Experts of a small language model.
Size: 9 layers, vocabulary 8192, 33M parameters.
Experts: 24 experts in each of 9 layers, 288 SwiGLU neurons an expert, 1 pick a token.
Training: a variant of Adam for the experts, 271M tokens, 4091 steps.
Below are experts of layer 5 (counted from 0) of a mixture-of-experts language model. Rows are named router (the router's row for the expert), gate (a neuron's input weights, with its number), up (a neuron's input weights, with its number), down (a neuron's output weights, with its number) and show model dimensions 0-159. Each number is 200 + 30 x the weight over its row's rms, rounded and kept within 0 to 999.
Before each expert's rows: "comes before" lists some tokens at least twice as common just after its tokens as in all text. This comes from a sample of Wikipedia text that the model never trained on. Tokens count by the router's weight.

# expert 21
comes before: " ", " L", " R", " S", " M", " A"
router,199,184,219,177,165,174,154,182,231,189,182,189,203,189,215,168,129,185,208,235,204,173,200,167,159,185,208,232,230,168,201,176,173,230,206,147,121,211,225,197,178,151,241,206,251,187,193,179,206,251,156,134,153,186,208,161,240,244,205,171,173,215,149,225,195,161,174,146,246,166,157,152,144,169,183,225,190,223,168,184,228,210,246,173,211,215,211,222,176,230,161,214,174,206,208,164,264,213,218,201,178,197,200,207,235,242,226,266,212,223,226,216,232,175,177,170,204,229,223,150,183,180,190,234,246,242,189,212,219,200,190,206,237,164,234,225,150,243,218,194,197,171,196,237,204,191,212,166,204,208,161,186,151,231,224,169,174,189,251,185
gate3,158,203,152,209,211,203,245,147,233,214,178,181,144,162,133,219,180,186,230,260,138,181,173,101,169,198,176,248,194,216,194,212,152,221,195,244,257,180,202,216,224,215,207,233,184,183,204,250,182,191,217,162,155,183,177,212,236,175,213,185,178,203,220,250,231,162,189,199,157,153,183,208,198,185,230,185,169,228,209,201,214,224,205,173,205,247,203,210,253,201,166,206,128,232,175,211,176,243,210,239,182,246,186,227,195,188,200,185,220,270,113,199,204,193,196,206,172,193,251,226,169,207,229,169,220,149,212,225,215,199,198,186,246,187,171,235,224,179,185,187,203,203,212,165,185,245,215,183,210,187,159,213,182,197,216,206,269,205,215,222
up3,174,204,171,235,231,215,222,168,185,247,201,165,150,230,165,201,186,167,233,255,138,219,213,126,178,193,214,192,124,136,209,257,209,215,231,198,187,196,218,202,210,268,237,205,197,223,254,258,228,219,195,224,195,249,233,227,157,233,178,148,198,215,204,253,147,197,172,202,157,173,195,187,180,207,261,273,214,220,250,218,191,234,207,183,154,187,205,182,223,186,212,185,218,213,171,175,155,204,176,194,199,180,166,215,174,129,173,190,196,219,206,169,234,212,242,223,222,225,217,219,243,206,213,176,198,179,215,236,202,164,197,189,236,242,185,242,207,168,217,219,201,205,187,179,151,205,189,213,179,201,187,185,182,254,239,144,201,236,171,209
down3,180,225,136,200,158,212,187,226,216,204,205,157,256,210,156,187,211,223,176,148,154,201,173,182,253,176,179,143,242,150,139,211,223,135,239,120,183,188,212,247,183,169,181,254,211,282,193,214,185,199,192,244,202,230,217,219,197,220,191,163,225,202,210,179,196,191,189,235,250,223,198,220,206,191,171,216,188,171,219,211,178,222,208,236,222,195,171,193,171,191,190,185,141,189,196,204,206,186,241,150,194,236,125,248,198,172,207,167,172,206,214,157,216,249,224,151,155,186,156,259,192,239,251,182,223,251,184,169,189,211,202,217,209,201,257,194,244,232,206,180,204,242,181,194,196,219,239,210,236,193,217,181,205,174,187,208,199,180,214,183
gate4,158,228,200,129,212,170,229,196,225,204,239,158,218,210,202,168,204,235,179,220,210,242,230,165,188,160,203,191,171,178,229,205,210,232,216,197,191,243,208,261,201,207,281,173,217,215,175,142,190,218,178,220,233,186,170,200,180,255,238,183,169,170,175,177,143,194,151,272,235,241,185,162,211,188,233,226,190,187,173,187,228,247,197,186,191,234,181,230,212,178,199,157,135,198,148,138,242,187,203,175,190,200,226,171,207,228,203,234,219,162,149,197,187,242,212,231,225,159,219,189,216,245,192,209,250,175,237,203,232,229,218,185,208,251,216,232,205,240,178,198,219,162,228,160,246,201,179,199,235,175,195,205,145,252,148,171,184,199,174,204
up4,213,189,126,88,139,175,186,261,191,200,239,170,233,157,202,219,216,198,179,226,177,192,220,181,192,199,216,217,181,188,227,171,189,240,236,203,201,234,248,231,171,217,213,130,165,199,173,163,186,206,179,218,179,182,211,159,187,214,217,187,152,205,186,208,211,213,219,225,247,184,192,200,237,170,196,193,133,169,221,168,206,208,215,214,201,216,181,252,160,145,201,177,173,194,196,153,219,192,203,163,186,215,248,177,172,229,209,188,203,241,163,162,169,215,142,218,182,147,242,187,203,235,237,182,246,200,210,183,223,186,203,225,211,188,193,193,193,293,117,195,195,213,281,186,193,168,184,216,218,207,198,173,175,193,176,205,190,199,222,159
down4,216,217,186,253,228,188,217,199,128,146,158,189,159,226,224,154,223,194,222,197,215,209,164,237,212,181,176,252,184,203,222,221,204,180,183,174,227,194,235,156,255,194,150,202,229,177,219,193,176,185,139,246,231,203,195,187,168,185,243,171,224,194,187,190,167,233,251,227,199,194,259,170,223,183,184,221,188,203,182,240,190,199,177,212,188,217,166,213,199,176,234,173,240,182,266,227,174,114,216,218,240,224,232,139,232,225,196,230,206,199,168,210,236,188,149,184,202,184,254,215,244,211,228,236,182,195,189,175,205,190,198,193,167,172,164,266,287,207,252,236,226,268,200,149,206,220,180,166,209,193,169,203,195,189,183,223,222,209,188,188
gate5,238,193,184,213,211,204,224,180,219,186,234,246,205,167,182,239,142,218,219,185,186,203,288,211,232,156,208,224,208,201,179,155,80,209,182,180,172,214,197,187,192,174,236,217,281,223,168,159,178,195,205,247,239,183,214,219,222,212,246,236,217,250,223,231,186,211,147,164,214,204,169,165,184,212,204,197,232,188,223,212,162,177,227,204,216,215,177,130,164,200,176,188,179,187,237,163,251,197,187,189,159,193,228,159,196,216,214,238,190,201,216,224,206,243,248,202,241,165,180,160,243,176,168,225,192,224,241,209,229,240,183,187,231,200,227,216,109,240,204,139,206,234,238,191,210,216,184,213,183,206,152,190,206,223,195,201,192,189,206,207
up5,223,266,177,213,210,161,226,218,174,200,207,145,225,170,192,129,198,220,188,207,134,220,178,219,220,161,237,245,218,154,235,188,184,166,222,160,181,187,192,224,235,210,146,164,210,246,213,205,189,205,190,199,229,181,233,213,177,160,248,229,203,193,169,210,180,208,168,242,240,233,147,206,218,195,157,209,227,199,202,163,209,191,149,221,171,220,201,170,204,204,206,174,200,266,204,199,277,178,202,214,139,192,221,189,196,216,210,226,175,206,231,203,233,226,154,174,241,192,221,235,232,181,223,184,169,186,204,175,221,222,179,141,244,185,220,218,147,241,205,224,172,241,137,268,213,183,156,246,151,231,184,204,151,247,206,174,163,205,211,213
down5,186,221,204,216,151,203,210,190,213,170,182,148,191,192,162,201,220,189,189,153,177,183,159,215,183,203,223,229,208,190,166,198,186,236,170,213,185,185,206,183,214,199,201,188,185,195,196,185,154,124,222,221,214,186,214,217,185,202,159,217,191,229,148,252,171,290,130,228,196,140,175,223,157,231,213,241,212,212,168,212,190,171,250,224,158,191,176,214,237,190,178,171,241,215,190,163,177,226,182,175,188,224,175,248,160,204,175,161,176,207,257,166,182,177,210,226,173,142,205,186,194,127,213,195,212,185,276,198,199,207,194,172,227,183,245,213,187,162,134,221,208,234,236,178,188,224,205,296,193,152,186,254,202,177,196,200,162,188,199,245
gate6,208,226,176,158,203,246,187,231,203,200,202,241,225,243,236,195,201,199,217,198,219,175,224,236,164,191,224,213,175,242,201,221,215,234,206,188,153,135,202,155,170,213,219,161,176,226,231,175,210,207,243,184,134,239,214,167,155,214,216,169,213,154,190,186,180,197,205,181,225,131,177,182,228,211,129,216,168,189,217,229,196,220,200,225,193,251,216,189,257,208,168,219,138,182,248,226,204,182,216,204,145,198,205,163,239,212,223,186,214,166,227,197,218,200,166,242,162,196,194,159,216,196,225,188,209,278,103,182,264,194,215,169,172,238,167,202,175,189,201,192,155,200,184,201,139,237,196,183,212,205,162,162,203,201,188,148,193,236,167,144
up6,216,215,249,163,165,171,238,241,214,201,201,156,183,188,155,158,206,200,172,192,178,193,144,188,205,187,216,203,221,152,189,199,186,190,171,232,230,220,202,175,187,161,197,228,207,183,204,211,181,206,149,198,248,177,209,215,262,207,194,197,199,203,197,224,180,182,151,246,186,247,243,210,165,185,253,156,232,222,161,164,180,189,221,226,165,138,193,154,133,195,228,151,272,243,178,181,193,199,192,220,236,170,196,242,158,196,148,239,194,284,191,217,246,213,200,168,205,187,211,211,206,137,229,214,218,157,218,168,193,223,199,209,235,176,234,206,275,219,205,190,199,185,185,128,246,221,241,180,169,157,193,217,155,201,221,231,199,220,213,223
down6,222,170,205,153,217,186,154,192,223,223,152,166,182,203,154,214,207,224,149,149,213,161,211,165,141,166,214,189,224,149,211,182,164,189,190,213,198,198,181,187,155,212,187,207,250,192,176,207,236,204,160,171,197,175,267,171,235,176,186,177,222,149,184,198,177,164,174,120,241,158,167,212,171,174,224,210,163,253,198,167,222,196,176,218,149,196,240,183,223,183,174,200,176,213,206,187,208,229,173,195,207,217,164,193,169,230,223,201,165,187,179,195,167,220,182,185,244,213,223,194,231,159,207,189,165,236,195,192,165,177,170,169,258,191,207,231,262,181,204,162,256,212,229,196,201,218,291,176,154,195,234,280,155,212,248,193,177,179,179,193
gate7,173,241,170,204,183,213,236,196,196,169,149,203,238,191,243,234,264,230,178,195,235,187,213,204,168,222,212,200,131,190,151,225,230,274,209,191,162,257,286,212,201,251,195,206,200,167,196,158,169,222,168,209,240,227,251,155,209,207,144,200,214,208,226,185,203,176,182,229,246,184,138,179,158,199,230,120,187,197,205,215,175,216,211,201,191,195,203,203,230,207,223,232,178,159,232,165,209,178,210,163,227,209,171,176,165,164,194,217,251,182,212,175,175,176,180,249,201,226,177,217,216,239,230,180,220,159,227,204,226,191,247,188,200,198,222,213,228,200,243,184,247,166,239,166,186,210,216,206,194,198,207,276,140,238,181,167,202,206,240,185
up7,187,203,226,223,214,204,222,174,220,243,179,163,248,185,195,175,264,209,185,191,207,190,190,218,181,202,219,196,171,199,243,271,214,241,229,198,148,217,194,242,209,216,201,201,228,203,211,159,157,206,200,198,188,227,240,183,179,179,214,225,199,186,217,250,160,203,160,138,256,211,154,197,161,187,194,199,218,206,235,247,245,196,249,220,239,197,168,208,208,246,179,222,204,225,212,191,215,199,225,207,186,220,250,170,183,193,238,214,202,214,162,254,198,128,202,228,195,206,212,239,243,211,211,155,255,193,221,216,147,232,208,168,244,217,170,162,239,204,223,153,171,206,177,175,172,218,214,286,170,214,177,247,151,205,189,134,199,250,279,186
down7,182,225,218,237,196,238,169,208,151,199,199,227,147,191,218,130,258,169,185,127,177,191,205,212,183,182,203,218,156,183,217,184,240,129,225,169,225,200,198,217,181,199,169,149,142,229,209,209,195,194,200,191,192,258,144,179,173,175,208,203,221,163,275,184,170,210,201,203,161,255,232,200,190,219,207,208,149,217,167,212,158,258,155,203,175,167,191,233,192,199,262,220,247,193,181,204,173,218,222,203,216,176,257,217,179,216,214,209,184,189,184,215,187,195,181,220,210,163,132,188,172,185,214,210,164,235,202,148,212,217,168,170,177,290,233,246,270,190,183,174,198,227,172,204,167,167,192,198,236,185,238,217,196,228,195,212,208,163,180,216
gate8,225,137,269,146,215,194,173,207,228,172,168,204,225,204,229,133,195,124,198,189,203,174,162,185,203,247,192,254,199,201,188,174,188,243,145,192,191,180,191,228,150,129,230,236,181,158,184,205,216,173,199,191,185,180,191,223,190,219,229,217,166,195,190,188,240,178,204,150,224,151,259,179,208,203,148,208,214,207,214,189,201,246,206,211,183,185,211,191,252,214,224,242,216,200,180,176,170,183,187,147,236,154,218,191,230,253,169,223,205,175,171,210,285,202,209,211,194,208,155,209,146,183,193,231,224,236,186,215,146,250,203,241,153,173,180,202,213,178,258,202,196,258,194,207,149,237,190,167,187,240,217,161,197,195,166,184,186,215,197,214
up8,181,232,206,258,160,199,232,179,190,240,207,204,201,203,190,231,174,258,188,221,196,180,260,215,195,162,255,211,221,229,193,224,160,249,186,194,242,199,216,194,200,273,162,130,192,214,260,170,235,205,172,196,197,237,189,179,244,175,184,176,189,206,200,186,176,200,164,245,208,246,170,149,205,197,234,151,187,192,169,251,209,208,178,188,178,238,176,211,225,204,196,199,135,157,212,191,239,247,211,207,140,216,196,160,177,191,152,212,222,268,167,199,127,194,188,234,203,204,233,197,230,220,173,207,191,163,228,203,210,227,156,143,246,230,194,238,194,218,204,137,215,149,209,217,216,226,162,214,219,183,157,196,160,180,226,187,233,226,223,171
down8,229,167,203,189,197,184,176,220,228,179,191,221,165,189,215,210,203,233,178,201,253,192,140,200,199,192,181,222,247,222,188,165,236,205,226,230,231,172,208,190,208,193,223,179,204,163,155,164,188,268,251,205,192,259,183,191,245,180,119,172,208,233,196,218,241,168,240,168,173,182,197,197,201,160,198,215,206,168,206,222,214,244,245,217,211,175,164,215,238,211,196,200,210,254,210,190,206,169,186,190,201,196,234,184,251,215,219,209,205,156,193,185,233,153,205,214,184,217,173,163,172,191,189,163,193,154,119,183,177,206,189,172,204,181,232,128,199,251,257,170,211,167,192,170,204,203,207,121,178,189,230,231,242,299,213,218,175,201,139,160